{"n_layer": 14, "d_model": 160, "n_experts": 48, "experts_per_token": 1, "d_expert": 240, "d_shared_expert": 0, "activation": "reglu", "moe_layers": [1, 2, 3, 4, 5, 6, 7, 8, 9, 10, 11, 12, 13], "router_score": "sigmoid", "normalize_top_k": false, "routed_scale": 1.0, "balance_loss": 0.00219, "balance_bias": false, "init_std_router": 0.0155, "lr_router": 0.00232, "vocab_size": 12533, "norm": "rmsnorm", "norm_eps": 1e-06, "tie_embeddings": false, "optimizer": "soap_variant", "lr": 0.00578, "beta1": 0.95, "beta2": 0.99, "batch_tokens": [65536, 131072], "seq_len": 1024, "train_tokens": 479500000, "steps": 4906, "dataset": "wikipedia_en"}
Below are experts of layer 5 (counted from 0) of a mixture-of-experts language model. Rows are named router (the router's row for the expert) and show model dimensions 0-159. Each number is 500 + 50 x the weight over its row's rms, rounded and kept within 0 to 999. Numbers have three digits each.
After each expert's rows: a language model's description of what the expert responds to. This comes from a sample of Wikipedia text that the model never trained on.

# expert 37
router:566531439412547507487419511496473466456560495442576493594489526515535447411503462495536525456590468541559497522480521431464519602499392457456467510465508510505487500420487391457562530514570467562473566484489574451439570360499493391495443558557537568457490592527560480500575520449554472406504527487494394507539529529500542564457504501508525501533512502511478475492500528483457544546530579482557506520544613471545462497417456454481521461544534535468508499664444541585582580552532526
It responds to: Transliterated h/w pieces. Short letter pieces like h, w, ah, am, um inside transliterated South Asian, Arabic or Malay names, as in Tumhari, Kasibhatta.

# expert 0
router:500533469459547432500488556505482450500441560474515425528510462524411384451534460494441439368566544530543492434487430468520531492433442457535533529474416497500414525472541452375522615542535416484486586545424485528462522412476489451589474535479493481514436527522579521462482470499519496422537508566614425583541567486501521471488433481510556475538467509478565469522507403505535502636528510492530481492562569440488466525480514487585432480494551504445559463621499480486526617565472472
It responds to: Closing quotes and brackets. Closing quotation marks, apostrophes and closing parentheses or braces, especially after song titles in episode or track tables, e.g. "Borrowed Time", I’m.

# expert 1
router:517544468486547489544439515531448471480463395405591485537525399496504367453506468439395511485539468498585570473422490504525586457547384450441565535443545536467549470440474571463534581446466396509464505524509513556500488485482560521526427545501454458505452522532485466507515462531526516491418473541570445541479570515486476441433428558517502424562446497525548557508526378484530510594626542483537511495625500519484515524420543482510456417495577529543527433583504501577532538501529474
It responds to: Linking verbs, bio frames. Copulas like was, is, were and biography words after a subject or comma, such as footballer, also, commonly, plus digits inside large numbers in results tables.

# expert 34
router:506505431491646436499466446586496443604490506431599510484559402569500526546449481473456511469520448445562494496494479511448587487478482523424580487437459439475514544509463547553525538472500404525442501496476521529405419429487482502503475512440536531456522462457517461480430492463473447521546553576482472512483493529499451464411492541515527414519487477618523488505425472529544468588519542435487476586543506518474441503483472459520489398522519544578395415587484534570470647402425451
It responds to: First-name openings. Capitalized opening syllables of given names and proper nouns, split off before endings: Dar-ren, Gar-rus, Mar-engo, Wes-ley.

# expert 46
router:480468451461555439530505479487572485493510408472604427401536441455519465479446521475475526494485469447539511507473479506517565475474468472462523513342469503486516541482519476459561526472561401494432514519471523620479408439509442497542507466460462581438500533515513462520496462435477531485552565505553418522453530443487470502344418492489509491502463477510436505467493501495531549665595489483607495534577585635446451515528491469514420460446549471489493498541521478538560642462528539
It responds to: Rare name onsets. Opening pieces of unusual foreign surnames, ethnic and taxon names: Circ-assians, Hab-sburg, Bor-lée, Sch-warzhans, Hu-incul.

# expert 38
router:410425506534612501451423500549458480552566441417563435565494443427549505527476517458462519435558572564458504435470429523609601559513502465472557624481424500479557537512453461523493555514546452588517558568446494560496537512454547564525429538426518487464411590566482533533418493500520488506474539530507476470490496532570482446484556580526528477603471433500576452455492415474528576557559576460470550465590531557493489574472545445544404461526552527488539513527497477531545559494495453
It responds to: Art and culture stems. Word starts on art, religion and learning topics, such as art, Art-icle, Christ, Latin, bishop, sculpt, B-apt-ists, bacter-.

# expert 41
router:515515533506517535584391523502503431479544488436555539488548408555430437465519433531413429518522401470507573451397462490519510507517457511492535539461459448525508444487484515511496538456542495458419477520523517577444526548466576549565475478432442463527451506561419501509438487454524472404403480485526473488491527502525473463365440497531450409565416513523535547532513412492565492600587501512575527437563598456431466431402511570497467392459542497430507510591471417492450536499468455
It responds to: Non-Latin script bytes. Byte pieces of Thai, Cyrillic, Greek, Hebrew, Arabic and Japanese text, plus coordinate and degree symbols such as ′ and °.

# expert 26
router:522455482491533483505364528526457482520534493454515397505429485510485433426483491491389535440556435462572539505453483540508530503597531485483528590430489508501499509447553534394543494531499467514459515506520476510436423515439502562486475566512498503486482547501545471523516485515561481406458483486515358438510451610514436547409451584467534530618494460601464530475478437475468470658531529469569501471592513578505517503447504485494518509542593586470559495496428442567540619482562531
It responds to: Single digits. Single digit pieces in numbers, scores, ordinals, table cells and percentages, such as 1st, 2nd, 4%, scores like 1–3.

# expert 16
router:531533398471520471583476488574393521560503513477525447522569416453492469433537473401517546525575565546485566492485509393549522522540535527427567619474499493499557448447534467532588550514495370513412510417442438557505437464542427570606442526442457533457512550534544476549555516495468485434522455509581445465553492524528593515463465552479507460510471517438483511543487451487500439614501502460527611474541491506454475488402458468517521493495607629521450459502511501522553492522566490
It responds to: Infobox and section labels. Field names in infobox-style lists and section headings, such as Height:, Synonyms:, Genus:, Products:, Career, History, See also.

# expert 20
router:507542513573509500496499535496494559520581493426520468544593465480573472601511449484423508508483452434603573459461490488459526504517400495455547497500425545515616502419497536436516510493478533557410542505542449497426435447522558498538350483515479569394416519477456522497464534517516587522551500491546481510486521509493511467352448577395543476591462428491470528529475479535533440545518536526555534504501526544461503512339487553541429454426577591507517517562486508479497582528442490
It responds to: Latinate word-initial prefixes. Opening word pieces of longer words, mostly Latinate prefixes like ext, sub, ret, att, dist, cont, as in extracellular, retraction, attorneys.

# expert 32
router:536490444462574499505442409551424490512465452492535496487525444470489490567472433458508461453512498551570507537552410508527500497513427513458521525322515463458420490505533460515564533460539442479477485577462551626487407454446483509569487514441509530498467541491525427521497457474477569511494553499495389493480540449474495467344495533468476470568422475487452522549480515511564454682581539442523527517534468547463441558493498489521491381449572452512534508544582495600589522478527549
It responds to: Rare-name opening fragments. First pieces of unfamiliar proper names, chiefly Latin genus and species names in taxonomy entries, also foreign surnames, e.g. par-ryi, Af-rospilarctia, Ts-ysarenko.

# expert 44
router:493577417585584462561386448460538446509487432490556517517526461558493446492530425449492376449567528524568518507551556552427569554522447525476436604435433494474500527504546428477523565547461406497387512499486476627437524497512532545550437539472492487448446545545513487535478491476522453533558480555539420519461537467457500467503437549492529521517467462560438465539484520482543480520503638474610570522531529538427439476422454516501516452499521498389443410561442402508445498494478502
It responds to: Media and genre nouns. Nouns for creative works and media, often after the or a, e.g. film, album, song, novel, television series, comedy, newspaper.

# expert 33
router:497441421462609438546399409500494483463456455437555460500655490632510452511478551435468563481580407441534558516469472471461505445529468562453438497480528546478543456429504493505535539426534450579593620558535471525492475453467541506582536547460533548447478526483593496455492506524470490489553480515541495399425522540506560447519482610464513513503484493516524532488501495451486439563576566520554525546536501561563518412412492445501555452472564620525477479568554506532468510524433521
It responds to: The -er suffix. Word-final pieces like er, el, ter, ler, ner in surnames, place names and comparatives, as in Fullerton, Huber, diesel, larger.

# expert 36
router:492551475521555415534351493544456486479500520459476456489511442561439482444509468504388554448503462642512536510413504490515582532553497425469537556497532423548475483471481490457536540532535479500468509562513504538528567399496518478536527571490519555378500521610450505496524466482525595492513546512612411411508462511475454434445481485525455410555476530627504447515458474514529580554594504484506461526585542457434567580509570513459416429517554478456524476541491417581504492524539542
It responds to: Abbreviations and titles. Abbreviation tokens before a period, such as No., Inc., Jr., Co., p.m., U.S., Dr., especially No. before numbers in rankings and place names.

# expert 5
router:499512411504539490614426451477503472473501501429548480469531478424516509533475489459476467480480485455562578530496495498537521556500454448472502503434489443467573583485410508477511544499567484506438515517413417554429434468504512537598430516427482567478511528506524482473490490474534489471551525512500426501429557467494514468387418487423514438591440502611490509500500496466504489670570571419497509453528571538481424489520525439487483395495621486487442422611428465615470504424447551
It responds to: Person first names. Given names and name parts in election tables, rosters and biographies, like Robert, Linda, Chris, plus parts of place and team names.

# expert 29
router:488520430473540448492505493470479479567507490499553487467548442513546521564473466471439463375544546466530478496522513466414507514539460493464532579469464449523597482469531462470511569570487468509399558652485506552419514402523475521541488531485441508495453525438583453536488435432574583475536508503477523475404496354522577495477391562417460401485524448510571549517537444461470489537539569499481469498525553556439533452494586474605521414560604532522558457516470490562560571502540452
It responds to: Pronouns and relatives. Relative pronouns and subject pronouns at clause starts, like that, which, who, it, he, this, usually followed by was or is.

# expert 40
router:498531467436585380532415423551508470508517453446491407456488471544431491545509491402393460406482566491555515523475458488460507543530412472405517528489446439430538478486563524435515522498505462557445566565549499537553479458520587544516447492431503529484518526544506493447415580525449534443471524518516412553465565538506425470496490549459582556582354437574484502468469406443463476551560554541557474547518499577553426519428445479483521445428524509490471477539463459506469604440506447
It responds to: Name-starting common words. Common adjectives and nouns beginning proper names of places, labels and works, e.g. New York, Island Records, Land of the Pharaoh, Old, water.

# expert 43
router:564504467515559494582438447451526477531500475449592471496599450535444479553519527476415396497487428532504485496403429459496501497505501483432463485439565420567589424525525496530583497431501473530475523487493484522402573412556422474519462452518372486405401509625561413488482500417524511430491575506569501505451490492465535468474542544355509409513517464495544512473472534479501425563537530512497616492491511555453475497441412523530464449501522567460488486527518473532442543578543536
It responds to: Mid-word Latinate stems. Middle pieces of long Latinate words after a prefix, before -ation or -ate, such as rehab-ilit-ate, int-ric-ate, dev-ast-ated.